Below are experts of layer 12 (counted from 0) of a mixture-of-experts language model. Rows are named router (the router's row for the expert), down (a neuron's output weights, with its number) and show model dimensions 0-191. Each number is 128 + 24 x the weight over its row's rms, rounded and kept within 0 to 255.
Before each expert's rows: "raises" lists some tokens whose logits its average output raises strongly, later layers aside. This comes from a sample of Wikipedia text that the model never trained on.

# expert 4
raises: " ", " and", " m"
router [138 128 127 101 146 121 115 119 131 128  84 148 173 118 114 103 130 180 115 172 143  97 142 119 155 143 126 141 127  84 154  91  77 109  89 160 140 127 124 148 115 158 138 166 133 149 131 136 111 138  59 142 118 105 127 110 149 140 141 148 136  89 114 103 167 105 114 126 117  96 129 143  77 131  97 163 129 104 144 113  74  96 137 144 127  99 122 119 168 181 117 105 126 136  97 145 152 156 129  99  97 139 141  94 153 123  83 115 104 115 155 181 155 124 133 125 156 155 121 131 154 125 121 136 104 132 114 136 118 119 156 117 112 141 124 126 122 122  90 142 113 156 122 143 140 124 112 150  95 124 138 110 144  87 113 137  67  92 120  56 104 116 131 101  85 119  84 133 180 146 127  93 114 145 147 109 155 125 161 105 148 162 112 148 125 105 142 146 119 134 147 117]
down0 [ 60 142 107 144 145  93 107 133 130 126 100 137 126 134 134 103 132 126 119 122 149 104 126 119 106 162 121 131  92 155 106 134 146 134 154 142 121 139 146 172 119 145 130 157  87 146 129 175 127 131 104 138  98 135 153 142 147 136 199 110 116 135 143 127 157 157 161  99 153 127 142 142 115  92 112 148 128 139 136 128  98 126  95 149 128  93  98 145 121 200 112  95 147 136 123 145 146 112 103 155 134 155 156 150 110 102 106 132 101 140 132 102 180 125 110  60 110 103 130 149 139 147 126 125 133 140 151 111  91 155 143 129 125  70 129 132 120 144 109 126 133 193 119 127 191 164 121 117 133 148 121 119 124 146 124 154 125 166 142 114 126 111 153  70  89 107  98 121 125  89 111 110  84 127 154 114 165 107 164 125 141 156 116 127 136 172  80 111 136 114 136 110]
down1 [ 85  81 144 182 162 144 121 140  92 142 140 113 130 105 132 128 102 149 102 141 164 137 146 153 117 101  89 134 127 167  92 120 110 106 126 140 131 146 138 119  84 154  75 135 133 162 114 139 122 147 109 131 108 107 128 143 141 155 131  70 165 115 142 112 112 123 120 116 127 114 136 100 121  98 151 129  99 164 110 129 137 137 142  93 117 140 110 122 129  95 169 137 141 161 161 124  85 148 111 129 108 153 144 127 128 115 132 113 135 135 175 175  90 132 146 117 156 140 101 115 129 104 162 130 101 116 102 129  99 127 129  92 110 130 120 129 164 152 113 178  92 117 163  86 136 109 101  91 124 100 134 106  88 127 112 142 116 170  90 162  97 113 160  94 139 112 141 182  70 124 111 129 156 120 131 138 118 121  92 143  84 175 176 126 132 125 129 104 110  90 113 148]
down2 [130 116 127 114 137  77 125 114 139 116  97  99 123 116 133 153 124 146 121 158 129 153 167 163 163 102 118 110 130 129  79 173 110 154  61 150 135  74 111 158 133 124 112 126 102  67 140 105 127 127 173 144 159 152 103 110 152 139 144 120  86 172 146 113 153 116 113  96 110 106  94 143 138 187  79 132 152 127 136  87 110 117 116 144 102 175 134 133 142 160 168 125 111 109 117 133 144  82 126  97 177 134 116 111 107 118 115 137 148 130 117 134 142 101 142 114 105 138 100 157 146 137 121 122 135 131 102  96 134 111 104 109 126 133 136 122 134 122 150 122 175 112 177 178 123 119 171 105 140 136 154 164 137 112 112 102 151 145 134 148 151  99 130 124 155 126 150 124 128 110 123 113 132 178 159  97 135 118  86 140 165  94 115  99 105 141 107  89  97 138 118 157]
down3 [150  88 105 145 129 170 112 161 139 128 121 130 112 172 121 157 128 117 102 110 122 125 158 159 116 121 131 142 171 113 144  87 187 119 109 118 145 125 117  97 137 160 117 135 144 161 157 150  82 133 108 107 137 142 100 194 101 126 147 117 123  94 137 102 140 172 107 131 150 161 140 123 157 149 117 101 134  94 170 139 147 125 107 155 141 122 123 172 107 166 151 142 158 137 115 131 128 123 115 136 118 139 122 109 169 122 121 141 132 123 153  99 121 150  98 151 138 119 158 121 152 167 138 210 136 151 124 165 207 122 105 124 114  93 155  86 119 146 153 148 148 119  85 163 109 148 140 142 168 145 111 106 138 127 109 139 130 130 138 115 130 122 125 134 123  66 184 124 139 141 119  81 100 122 140  75  99 158 126 109 120 149 122 105 137 121 124 139 122 110 128 140]
down4 [123 141 118 105 130 164 166 111 162 133 158 131 128  80 158 144 124 126 161 114 108 125  93 138 101 135  98 149 118 136 109 126 155 176 137 132 174 102 107 137  93 155 122 130 133 160 115 111 118  87 164 164 163 129 125 135 145 122 171 139 155 134 106  64 162 129 108 107 155 119 109 151 132  99 117 115 118 113 150 126 116 104 162 130 138 136 166 121 113 100 146 111 141 128 142 114 179 102  84 130  92 153 139 122 167 141 124 110 147 113 167 105 109 114 164 105 160  89 128 148 105 130 117 185  78 160 126 151  86 130 124 135 140 134 111 163 133 146 164 168 147 114 108 115 147 106 151 139 157 115 100 127 106 112 131 124 109 132 123 112 142 112 155 107 124 152  87 149 104  69 139 138 129 142 107 167 131 117 129 152  62  88 137  92 113 130  98 105 154 137 106 165]
down5 [140 143 127 157  85 130 125 135 154 133 130 111 130  99 135 137 134 145 125 100 134 143 108  82 144 118 163 141 146 115 160  99  75 112 141 145 134 106  95 145 149 163 196 115  87 109 130 126 150 167 145 131 157 142 127 135 111 139 135 165 129 139 203 101 157  96 123 154 141 101 109 126 136 154 138 187 153 123 109 123 119 114 118 128 135 111 129 149 153 121 167 126 111 119 123 115 102 123 158 113 120 116 122 137 126 109 125 120 116 164 150 140 127 146 102 133 135 175  85 120 123  79  75 117 124 146 131 129 127 156 126  71 149 113 111 134 132 109 133 121 106 116 126 140 187 155 118  70 143  85 187 157 132 136 161  92 139 146 126 150 129 106 139  88 124  98 139 109 136 125 111 101 101 168  82 158 113 114 126 101  82 130 131 114 114 164 118 148 113 153 138 177]
down6 [ 87 116 156 118 117 149 141 134  99 149 120  95 161 144 130 127 117  99 107  92 147 147 131 154 156 106 156 133 127 173 121 107 116 126 118 143 138 168 133 137 136 157  78 121 138 135 100  69 106 150 113 146 139 127 124 154 142 117 134 130 117 119 109 158 149 100 126  85 173 106 106  60  85  90 133 152 123 116 152 111 131 101 116 145 155 120 106 120  91 167 134 154 121 119  87 164 105 119 125 104 124 126 134 146 104 123 164 119 102 168  78  85 124 144 126 110  98 122 143 131 179 126 104 197 129 131 117  95 134 140 161 110 137 122 112 135 198 117 143 144 124 155 137  82 153 109 137 145 172 116 133 103 108 164  82 132 109  99 172 143 100 133 109  79 101 121 138 113 102 103 143 128 158 155 138 141 159 132 123 132 132 110 123 151 117 132 112 164 117 121 110 110]
down7 [100 105 131 145 178 195 132 145  94 134 146  90 122 141 116 158 127 135 127 148 131 116 108 134 105 125 158 155 162 121 118 141 104 129 153 161 157 128 106 116  84 107 141 130 153 117  84 119 143 138 109 149 122 169 155  76 116 142 130 185 100 112 118 125 162  85 108 122 134  97 147  83  82  89 178  94 135 175 145  98 149 143 112 145 150 122 137 134 132 154 122 141 103 130 112 125  95 107 153 121  99 147 115 135 147 170 141 148 106 129 136 128 187 125  82 171 140 149 134 162 146  83 122 175 162 117 122 151 139 121 147 145 129 109 180 100 143 109 119 121 100 151 113 109  98 124 107  95  99 133 124 139 124 131 157 129 139 139 129 113 169 128 160 150 130 119 168 129  97 107 117 165 117 160 157 122 111 101 109 100  93 125 131 104 120 121 124  79 126 115 120 130]
down8 [193 167 140 163 144 137 145 140 146 171 121 114 100 137  90 105 170 129 144 131 112 136  97 103  88 100 176 155 140 116 123 116 118 145 173 104 115  90 129 106 129  83 140 149 128 198 118  87 179 144  73 115 104 143 120 140 149 102 113 124 140 138 136 159 100 132 113 168 104 151 104 173 147 130 111 126 119 105 156 140 144 128 128 155 142 117 139 163  70 128 125 144 128 137 100 115 129 111 107 106 145 138 107 185 119 127 145 149 160 148 105 100 149  96 161 140 116  93 195 115 149 127 106 135  63  76 132 150 117 144 122 131 147 122 105 113 139 117 131 130 153  99 144 117 101 150 130 135 128 126 125 123  95 143  96 136 139 151 107 118 124 122  90 100  90 148 154 121 127 165 125  92 122  87  98 117 116 131 115 138 129 150 120 105 127 124 116 153 143 140 137 145]
down9 [102 105 121 145 112 126  88 159 153 166 178 170 122  89 132 155 154 140 141  84 126  95 120 157 104 143 135 123 144 160  80 161 133 107 115 149 184 142 148 112 128 131 157 116 151 153 106 146 146 107 138 123 129  92 123 143 135 108  89 117 170 135 149 139 136 120 133 139 142 137  82  92 132 147 148 105 159 149 118 122 146 138 135  97 116 146  86 127 103 116 122 128  86 183  75 149 139 119 162  54 113 163 139 124 145 147  99 114 165 135  97 177 146 146  90 127 135 137 129 127 134 111 157 110 124 137 135 111 127 156 116 144  91  72 145 135 103 113 137 173 108 126 118 140 126 178 141 120 108 175 134 113 115 131 109 114 132 137 152 138 143 150 135 152 153 118 116 172  92 138 142 137 136 129 117 150  99 121  80 168 123 148 134 134 129 138 132 145 107  83  98  91]
down10 [153 143 145 153 121 131 139 132 143 183 122 153 125 108 130 143 151 133 153 126 109  99 111 157 118 139 124 170 102 122 121 114 158 114 164 114 143 113 102  84 164 122 131 144 129 137 156 132  91 151 150  78 137 158 115 155 119 121  77 152 124 155 134 144  95 113 146 163 163 149 101 140 104 164 156 131 131 115 110 117 142 146 129 168 105 120 109 125 133 141 141 114 105 141 123 132 178 110 126 165 148  95  95 198 118 144 137  76 153 167 134 163 153 100 143 157  68 148 127 106  93 126 110 129 129  97 145 167 150 152 144 147  94 136 143 110 133 150 162 141 149 130 166 147 115 117 117 105 125 133 178 109 108 139 150 145 135  96 136 155 120 113 119 156  92 125 168 135 173 140 171 106 156 126  88 120 121 132 128 162 160  82 135 120 106 162 146 145 157 149 170 101]
down11 [141 130 175 126 131 119 116 200 130 100 136 151 116 148 163 119 128 150 171 170 119 117 154 157 114 148 146 131  94 139 129 107 122 135 140 102 128 170 150 153 123 129 153 142 113 157 124 150 100 109 145 150 169 141  94 154 160 151 116 134 136  90  93  96 111  95 145 118 153 126 126  55 158 123 146 137 110 151 105 117 108 133 130 152 180 129 170  70 128 123 127 134 101 107 131 118 113 135 110 143 115 128 127 118 137 106 119 106 120 114  90 143 136 139 118 135 136 132  84 101  94 161 118 164 140 117  71 142 102 110 109 114 142 113  75  67 132 112 120 120 165 147 117 133 120  97 120 155 119 149 126  87 113  75 135 151  95 114  87  92 114 142 145 115 141  90 148 114  90 112  82 142  84 124 122 117 121 114 144 129 137 152 178 134 112 146 149 149 103 135 117  99]
down12 [114 133  90 145 180 150 153 105  90 102  80 109 104 188 126  87 153 125 129 140 162 116  93 123 162 116 104 187 147 115 104 158 119 118 142 158 185 123 134 127 143 113 172 117 155 122 148 131 107 138 110 123 159 113 165 134 114 145 121 140 121 144 152  74 139 143 113  94 144 141 111 104 120 108 146  89 144 155  90 105 143  85 106  99  87 123 148 116 119 119 117 119 168 135 126 134 131 121 163  95 123  98 127 123  95 140 121 139 152 139 141 130 123 131 110 140 126 132 134 114 139  81 136  93 102 103 136  76 137 164 134 103 117 118 121 134 135  89 133 127 140 117 130 125 127 149 194 136 113 159 103 100 104 140 156 125 132 153 128 110 141 118 155 128 140  77 136 127 170 166 104 127 150 103 175 100 131 115 102  95 184 125 117  81 118 149  96 134 122 122 101 160]
down13 [131  98 140 125 116 132 130 178 108 143  71 158  81  98 161 129  99 152 142 138 130 148 159 151  83 156 110 123 123 121 138 134 114 104  77 129 101  92 150 132 115 144  86 121  99 153 152 137 158 125 156 154 150 122 149 152  72  94 147 103 123 104 111 146 132  99 115  93 136 155 137 109 106 119 116  95  75 141 179 137 107 142 105  93 151 164 175 160 127 143 159 106 134 143  97 155 136 129 121  90 123 141 127 154 141 140 105  92 125 106 101 135 117  67 154 118 123 165 132 146 111 125 139 143 138 130 115 105 126  92 114 140 144 147 141 141 118 121  86 150 114 121  95 169 117 195 122 117 144 167 132 126 137  85 129 140 155 144 120 153 154 129 142 123 137 180 150 120 129  99 156  87 137 133 103 111 149  88 102 121  93 114 119 151 105 154 103 125 118 107 142 139]
down14 [116 129 136 141 112 141 122 125 122 153  93 154 136 140 122 138 137 121  76 119 111 121 147 138  93 119 167 161 142 129 129 183 134  98 172 120 165 138 114 100 145 119 122 117 154  74 133 106 109 146 116 175 155  93 150 130 145  84 170 154 156 142 149 169 144 124 124 145 122 146 144 131 116 114 157 146  77 123 145 141 141  93 121 123 126 153 140  96 109 104 101 103 155  82 157 107 120 116 145 163 117 139 149 159 133 133 173 121  74 107  87 132  90 187 153 136 119 107 189 103 142  92 112 134  97 132 123  93 159 125  99 104 150 157 155 181 123 131 113 134 128 156 123 118 154 103 182 120 109 138 107 145 122 152 140 127 133 151 109 104 122  79 146 130 127 153  84 159  88 152 104 122 157 131 128 125 107 148 126 153 107 143  91 111 107 131 133 132 157 111 136 105]
down15 [110 164 146 120 122 116 116 115 177 137 135 106 115 129 156 124 154  91 131 136 108 121 150 132 143 169 184 134 148 130 178 122 126 103 114 104 147 156 210 134 106 126 123 113 135  69 145 103 143 151 127 131 155 178 143  84 138 165 135 103 123 104 101 143 151 124 134 127 155  86 102 124 110 132 149 132 134 145 111 103 127 105 142 111 114 158 129 144 125 137 110  99 129 167 132  94 115 113 118 131 129 120 137 133 117 127 138 134 115 141 118 134 168 127 148 106 151 118 112 109 135 169 127 142  98  84 139 122 107 108 127 144 154  77 130 126  90 133 108 194  78 114 136 121  88 155 158 106 117 128 193  93  86 152 150  96 142  96 110 134 133  84 174 125  94  93 109 111 145 129 170 121 164 121 135 147 120 163 129 127 129 126 101  91  84 145  90 131 126 113 122 116]
down16 [154 147 122 151 138  97 116 168 150 138 161 142 112 120 130 150 135 142  98 136 144 111 146 166 156 114 146 145  81 171  94 170 114 103 146 127 143 140 121 123 143 101 127 128 131 176 155 147 176 138 145 157 109 107 132 111 117 118 138 119 114  96  78 103  69 107 125 134 100 103 130 117 144 130 138 144 135 133  93  95  97 105 133 179 121 132 162 146 161 111 110 147 126 130 142 135 121 117 110 173 125 110 129 108 104 134 169 156 142 121 108 135 129 129 128 139 126 159 147 102 121 188 146  79  99 155 118 123 146 165 152 168 182 137 145 103 103 141 147 140 115  95 134  74 165 108 129  68  83 105 100  72 102 122 118 137 139 155 141 103 133 126 151 102 130 143  97 125  89 107 145  99 112 148 163 149 104 132 140 126 117 155 154 167 112 120 163 103 154 113 143 127]
down17 [139 157  90 124 149 120 152 161 105  96 103 115 135 143 108 162 133 104  96 119 134 114 104 155 144 124 123 137 128  88 123  92 143 143 127 152 121 183 146 107 152 113 114 124 121 141 131 131 122 118 168 114 144 167  84 145 117 124 158 133  88  98  86  87 132 115 156 159  91 104 113 148  80 102 134  99  97 133 160 127 127 106 158 126 172  98 130  95 117 149 159 120 108 134  94 138 169 164 150 136 125 132  85 116 124 100 151 157 112 144 162 116 166 140 117 103 145  90 111 126 150 151 123 112 118 121 107 151 137 112 139 131 134 134 111 118  95 141 112 132 128 114 114 170 116 109 184 166 113 201 111 103 162 127 107 136  78 131  70 133 110 141 153 127 118 143 186 131 153 101 145 105 140 110 166 145 106 180 110 117 109 135 144 128  88 142 156 124 150 139 149 140]
down18 [155 130  89 129 151 132 134 146 130 108 150 140 138 170 113 166 153 129 142 107 142 107 167  96 157 122 151 151 131 148 113  90 166 131 111  86 124 129 142 119 114 108 185 105  97 162 110 127 119 131 122  94 101 135 124 180  70 145 148 105 151  82 117 110 117 128 103 116  97  92 109 171 148  71 154 157 137 124 143 104 126 153  96 105 178 135 122 151 169 141 153 119 119 109 126 174 109 142 146 143 104 111  36 161 134 153 127 134 142 143 135  79  92 111 139 124 120 164 120 126 113 114 124 133 118 128 135 147  98 156 103 149 127  69 189 180 151 113 135 105 137 118 146 119 114 113 108 126 116 129  99 117 137 110 130 120 131 140 119 161 133 111 108 136 118 118 173 132 139 110 122 115 120 100 124 139 136 118 109  96 146 101 126  95 110 162 125  98 144 131 142 162]
down19 [116 153 138 152 168 118 128 142 178 161 132 124 166 113  54 102 110 165 128 124  95 131 105 116 124 107 138 105 162 121 123 144 168 181 111 191 106 123 121 122 112 155 141 150  96  85 123 144 103 133 124  91 118 127 121 127 150 118 131 166  91 147 107 137 129 119 141 114 149  90 126 160 104 141 141 109 143 108 130 115 154 142 119 168 106  91 115 133 130 126  85 111 145 115 137 128 135  99 119 138 126 159 133 145 107 137 109 130 152  94 104 121 155 100  72 133 116 164 108 132 125 121 111 148  61 145  92 129  66 161 124 124 127 149 107 121 120  85 135 151  93 132 126 117 133 127 119 149 137 184 127 105 153 134 154 109 128 109  98 131 132 151 111 115 124 128 142 108 131  89 187  87 109 159 110  97 178 131 101  75 113  93 131 124 139 132 163 119 144 137 135 131]
down20 [124  98 101 115 156 164 107  93 121 104 146 125 134 101 144 176 119 142 140 122 116 120 118 134 148 153 170 147 115 138 119 153 148 131 116 144 135 129 131 112 120 144 102 135 119  94 123 131 121  95 114 161 128  87 130 139 171 120  86 136 134  94 148 136 139 125 169 140 104 139 111 146 148  75 154 162 117  96  72 142 121  77 107 125 172 128 105 130 164 127  94 100 107 151 132 136  99 138 110 107 149 145 111 124 127 138 121 105 122 124 119 135 106  85 100 118 176 173 101 118 135 139 124 136  68 171 146 143 147 179 134 136 146 117  83 147 143 174 120 146  82 138 101 142 153 114 118 177 111  75 115 101 117 128 143 147 113 160 140  80 119 161 176 123 171 148 114 146 180 133 115 153 124 161 126 120 145 143 126 153 117 105 137 151 113 152 174 100 146 150 151 118]
down21 [121 100 164 129 131 128  97 123 157 129 100 106 139 120 146 159 169 129  82 109 124 164 155 178 132 140 130 151 121 158 171 146  50 144  88 111 142 140 121 128 133  88 135 143 118 158 154 129 125 105 160 147 118 133 134 125 131 133 151 110 111 119 143  91 148 144 129 124 125 146 145 119 121 122 134  95 140 119 104  83 135 152 123 110 145  96 108 106 162 125 139 122 140 166 166  96 131 134 115  95 108  81 155 142 129 148 155 125 106 116 122  83 174  61 143 135 166 125 142 138 153  96 154 159 114 113 121 124 153 133 134 107  99 168 136 175 203 132  99 138 123 118 144 163  95 125 162 110 123 119 140 156 122 115 112 136 152 146 139 130 114  83 114 117 110  91 133 100 124 118 142  89 192 126 143 114 171 141 145  99 137 137 102 118 155 142  79 130 107 145 113 145]
down22 [144 163 133 112 113 151  62 114  99 120 127 158 120 137 113 129 123  99 110 104  82 140 145 167 143 134 172 163 138  75 158 138 145 133 125 101 107 122  79 112 142 123 108 162 131 139 123 142 124 136 144 125 124 100 137 100 135 109 136 108 119 110  63 152  94 100 121 143 159 127 108 157 134 169 159  95 126 139 144  93 151 130 132 155  80 126 136 142 142  88 176 170 128  93  82 136 142 118  84 127 136 130 126 135 101 135 150 107 175 101 150 119  98 186  99 183 167 121 128 109 106 131 104 108 154 147  94 180 110 143 107 126  89 120 131  70 133  85 127  98 141 165 140 120 125 182 142 146 140 129 125 122 105 124 131  99 125 111 149 117 132 126  92  96 124  98 102 136 130 105 144 125  95 131 134 164 145 119 137 125 130 157 114 117 125 124 115 112 159 111 117 120]
down23 [ 76 195 103 132 111 141 179 124 147  79  86 136 139 124 122  81 115 101 146 120 132  95 104 113 123 155 136 149 132 125 118 163 154 140 146 119  94 138 102  94 129 153 110 141 172 104 121 103 106 117  84 118 134 131 128 138 122 128  95 142 117 157  79 146 130 143 141 100 129 149 146 168  88 132 132  93 102 140 112 147  97 144 152 126 120  66 151 140 123 133 162 107 106 173 108 145 120 120 139 135 102 140 146  77 155 141 140 162 124 117 143 131 115 191 144 118 118 144  76 150 139 126 141 126 133 144 155 127 159 154 143 129 135 128 115 123 105 131 166 139 129 133  88 154 124  85 128 161 131 118 105 140 169 145 143 138 120  81 110  99 139 142 138 106  81 140  61 128  99 115 100 126 114 106 122 114 102  79 131 141 114 140 130 137 128  89 141  84 135 138 124  87]
down24 [118 100 150 143 106 136  95 126 112 137 141 149 117  98 149 110 101  99 145 121 139 150 177 114 121 123 148 118 119 111 129 137 175 117 170 121 160 139  90 137 120  91 151 133 132 132 141 119 140 123 121 169 102 141 142 111  58  83 122 116 122  96  90 113 128 152  95 128 186 148 147 154 145 151 140 183 101 164 167 126 120 120 115 126 102 141  87 155 105 123  84 138  95 152 187 137  82 128 125 132 121 115 132  89 115 142 110 145 163  77 134 129 168 110 133 129 105 139  89  71 146 172 121 122 145 108 127 141 132 141 135 161 123 135 124  96 127  97  88 153 117 143 100 139 151 136 162 121  99 137 128 106 139 113 110 109 142 130 125 155 144 133 105 136 164 178 183 125 161 126 129 110 101 100 146 144 133 159 105 124 101  89 110 110 148 113 161 130 133 119 169 148]
down25 [133 160 130 169 146 125 133 124 153 100 107 111 138 125 151 114 139  97  95 147  87 100 108 117 123 115 148 105 149 108  92 105 105 108 156 135 111 181 117 175 103 131 101 115 146 175 127 144 150 135 119 133 152 146 149 153 109 107 130 113  96 184 130  77  87 119 147 151 138 141 159 113 119 140 168 132 102 147 141 126 122 116 151 148 155 143 127  79 134 103 120 134 127 138 167 122 123 133 114 102 141 168 159 165 106 159 149 161 133 154 157 106 137 103 159 161 158 117 120 142 139 136  97 105 143 125 189 144 114 176 173 189 137 135  94 134 127 117 115 126  78 105  94 127 145  92 107 117 132 157 176 142 117 124 145 133 133 103 131  98  97  92 125 108 132 140 162 158  95 156 113 121 103 132 110 153 143 141 116 144  92  97 137 100  74 150 110 107 143 122 146 115]
down26 [125  87 110  94  94 119  91 126 108 163  71 169 139 134 145 127 106  92 153 118 118 122 123  94 135 140 157 100 139 128 138 118 124  89 142 174 142 127 126 149 108  93 149 177 126  95  95 156 186 147 124 125 134 116 117 153 120 124 120 131 109 126 129 119 150  88 168  99 178 117 103 133 132 183 102 141 143 111 144 155  98 136 149 134 123 164 140 113 133  60 137 127 139 123 120 146 119 132 104 115 165 123 173  99  99 132 134 173 105 130  91 114 152 138 136 121 112 128 129 125 151 106 121  82 154 141 149 150 159 117 108 168  65 148 103  96 108 118 102 118 129 153 144 132 124 152 140 114 118 127 166  98 138 139 136 155 126  96 132 139  93 109 106 125 151 128 127 127  86  96 149 146 108 162 160  80 153 145 131 108 139 114 101 177  82 141  95 113 143 146 145 129]
down27 [121 108 118 200 169  92 102 115 106 122  97 115 116 112 125 107 135 141 129 128 105 124 172 145 101  76 100 129 151 120 109 126 179  85  82 118 151 130 121 122 102 131 136 104 162 156 173 135  90  89 119 156 125  77 148 122 131 103  93 111 125 100 101  95  96 149 163 125 123 152 131 125 142 156 157 168 145 154 150 160 121 144 150 108 122 144 121 127 148  90 135 104 128 123 176 154 119 105 156 154 155 168 124  68 119 144  91 153 126 143 165 104  95 128 112 116 111 143  79 135 125 125 112 105 113 131 149 103 116 104 144 128 159 143 124 127 171 124 131 124 105 148 151 138 114 121 151 153 115 108 126 137 120 156 110 145 118 150 174 108 121 106  91 115 136  94  99 139 140 103 149 161 144 109 136 125 122  76 143 133 138 113  87  69 139 164 157 139 138 126 105 129]
down28 [104 105  95 111 125 147 144 147 127 137 169 115 140 101  92 143 142 143 111 125 136  72 145 159 134 115 141 108  78 128  87 126 119 121 128 132 160 131 113  99 117 146 128 163 125 103 149 104 143 127 114 149 136 114 106 112 126 172 126 100 157 147 154 190 152 103 155 132 121 101 123 124 142 151 133 135 107 156 115 154 125 122  88 155 126  78 100 112 122 117 130 127  88 108  83  82  98  99 150 122 134 120 131 124 163 148 158 138 105  91 124 145 130 108  94 104 164 154 100 113 117 136 159  94 109  64 113 140 126  87 109 127 103 124 126 127 102 100 108 110 158 115 153 119 114 102 137 118  89 142 106 128 107 143 149 165  92 175 123 122 108 135  90 130 141 107 104 135 120 145 157 141 164 122  98 114 111  74 121 128  81  89 111 200 109 122 120 160 146 163 125  95]
down29 [163 127 135 116  97 129 114 112  72 132 126 108 141 181 155 124  88 120 115 126 142 160 104  82 122 114 129 143 113 116 125 119  67 134 143 137 155 124 115 145 101 125 132 139  90 147 112 135 133 131 128 178 140 140 115 164 132 120 108 160 131 117 149 185 136 116 146 115 120 132 133 126 157 112 149 126 129 163 163  96 133 177 169 161 120 141 166 105 140 153 125 137 173 120 144 160 121 162 130 123 132 162 115 144 113 114 150 116 116 108 140 177 124  95 133 167 162 130 175 116 166 116 116 108 133 155 146 116 125 140 130  74 123 150 109 110 159 144 148 178 172 141 125  83 146 143 113 141  93 134 131 154  70 160 115 119 100 135 104 126 142 120 113  90  85 109 125 177 111 131 140 122 148 127 121 130  78 123  94 118 128 148 119 155 174 156 115 117  85 155 138  81]
down30 [144 123 124 159 157 121  73 120 105 159 100 162 133 143 156 177 107 148 109 133 109 154 132 113 162 157 131 110 125 185 105 136 132 158 128 107 120 152 164 115 120 153 160 151 144 158 113 112 103 159  81 118 136 163 184 138 117 149 152  88 159  72 134 135  97 121 140 103 141  93 152 134 128 110 141 123 125 139 153 142 115 117 107  90 130 102 132 140 147 133 121 101 132 113 154 126 143  71 118 112 126 160 115  74 127 130 143 116 167 125 117 121 146  88 143 137 100 166 145 134 108 137 125 105  95 164 150 139  98 121  72 143 115 142 100 124  93  85 103 118 114 100 136 135 138 104 110 131 152  68 144 125 100 138 115 129 124 154 149 146  93 128 120 138 144 145 123 128 189 162 153 130 131 120 113 104 118 134 104 137 101 119 100 175  93 143 139 139 138 127 146  62]
down31 [146 140 158  96 128 167 151 111 141 133 130 132 137 161 150 161 137 161 111 118 113 101 160 114 114 143 107  86 147 104 158 127 125 116 111  89 136 117 114 167 108 116 128 128 129 121 123 136 115  88 106 100 130 179 111 121 165 151 110 155 112 179 103 157 160 167 115 132 156 139 134 166 145 124 122 158 103 113 105 112 147 106 105 189 138 165 159 144 142 126 113 113 101 158 141  93 156 121 137  61 104 122 137 109 101 115 138 150 146 135 111  93 100 148 144  94 175 135 120 151  78 129 127 123 159 116 128 159 104 171  98 135 133 136 146 151 171 122 138 123 118 156 113 127  94 173 102 119 180 152 138  92 114 150 119 157 146 163  97 131 173 123 154 143 141 117 142 155 115 126 160 127 157  90 149 121 110 145 139 150 157 147 134 190 164 134 151 137 116 121 161 117]
down32 [126 146 154 129  97 118  87 144 162 148  96 131 123 134 133 131 131 152 119 137 164 121  92 128  72 132  75  93 128 104 127 116 156 104 106 147 155 131 142 146 119 152 133 156 103 123  85 140 166 117 131  89 133 141  97 129 103 147  88 154 119 148 105 154 138 149 137 112  78 113 148 149 134 111 140 128 132 105 113 130 119 119 101 135 148 149  91  86 126 143 115  75 120 110 106 159 126 141 127 121 153 139 134 107 126 147 109 146 178 158 135 110 140 122 162 169 126 117 118 126 141 154 183 139 171 184 113 175 139 118  80 136  96 116 149 103 110 142 124  92 156 146 149  95 116 150 198  96 139 106 132 150 132 146 119 143 112 135 133 164  81 186 140  90 102 126  98  79 131 123 136 106 142 150 121 167 140 130 150 129 137 102 151  81 139 119 144 113 122 128 114 164]
down33 [134  99 104 133  78  83 102 117 108 125 142 147 156 125 114  67 167 115 126 148 123 144 174 130 121 134 107 130 109 148 149 119 146 132 134 101 148 124 133 106 174 126 142 116 122 119  72 110 155 129 153 115 164 126 115 118  85 120 100 100 104 111 141 122  94 126 177  89 144 132 148 136 148 141 151 157 158 110 139  92 158 147  94 171 156 113 122 111 108 141 109 165 135 121  94 115 131 110  94 118  98 170 163  98 171 141 143 130 144 129 166  73 137 198 155 113 101 143 173 118 135  82 134 117 138 127 109 128 145 125 107 152 107 122 132  95 106 143 134  84 111 122 116 131 150 151 121 108 125 108 143 128 123 159 116 143 119 168 133 120 110 146 109 156 142 136 130 107 153 139 130 159 125 139  94  90  89 124 172 113 158 152  72 147 135 166 102 128 167 116 129 143]
down34 [164  76  90 146 136 124 119 178 127 120  99 100 148 137 108  91 132 143 167 141 128 133 141 118 132 112 116  98 126  74  79 133 131 141  92 173 145 170 112 118 158 138 142 132 115 206 113 133 129 111 122 107 162 129 142 135 114 123  87 168  97 137 144 117 118  82 137 115 123 121 157  98 157 116 155 121 114 109 108 142 117 114 131  94 111 142  95 164 119 162 107 155 168 145  85 133 124 134 106 171  95 108 133 101 160 144  98 175  76 120 136 108 138 128 119 176 125 136 121  94 146 167 149 168 165 139 130 131  98 132 123 113 138 133 123 112 151 116  90 137 120 118 139 106 149 109 117 134 132 121 129  93 136 115 150 132 126 163 137 114 170 144 107  82 154 153  90 141 120 150 120  84 107  75 142 138 113 141 157 149 156 128 134 113 138 131 114 158 123 133  91  92]
down35 [ 73 121 141 127 141  68 148  93 126  94 121  90 114  96 144 120 119 150 114 117 146 132 119  97 155 125 136 128  95 177 121 121 102 129 141 112 124  98 147 151  94 149 176  92 113 148 110 144 150 122 118 141 140 131 143  96 173 153 134 139 125 104 139 119 133 106 103  98 141 124 149 164  69  89  56 150 153 147 122 111  90 123 132 109 156 151 120 135 152 126  82 112 156 138  86 146 133 124 162 110 128 121 119 121 134 114 128 119  94 122 172 159 129 100  97 117 122 132  98 131 105 121 115 121 157 100 127 101 124 155 127 141 129 166 129 137 133 122 117 140 129 170 112 147 103 137 111 197 123 180 145 107 137  95 127 148 162  98 110 108 130 101 146 141 143 111 135 117 132 135 149  88 121 168 148 125 114 185 131 147 176 116 168 123 115 115 125  91  95  86  97 151]
down36 [118 115  92 161 104 162 100 113 115 126 116 113 122 133 106 143 131 104 119  78 142  84 108 104 158 128 130 111 134  97 110 131 146  84 142 117 176 156 116 143 173 142  86 143 105 183 127 142 101 159 129 103 157 147 148 138  88 143 154 144 100 132 114 137  88 114  97 111 134 112 179 110 149 117 112 133 133 140 128 179 146 131 126  96 114  95 122 133 150  74 132 131  85 122 133 119 104 172 100  99 137 140 121 126 117 134 140  97 101  84 149  80 136 140 119 141  92 108 113 153 164 121 157 121 162 133  86 115 123 139  91  80 120 119 152 104 164 122 130 138 138 165 153 132 117 149 134  81 117 120 119 142 119 106 177 117 153 108 113  91 141  83  89  76 139  93 150 126 116 165 141 100 129 111 103 140 119  98 124 161 137 134 144 104 152  90 109 146 127 128 125 103]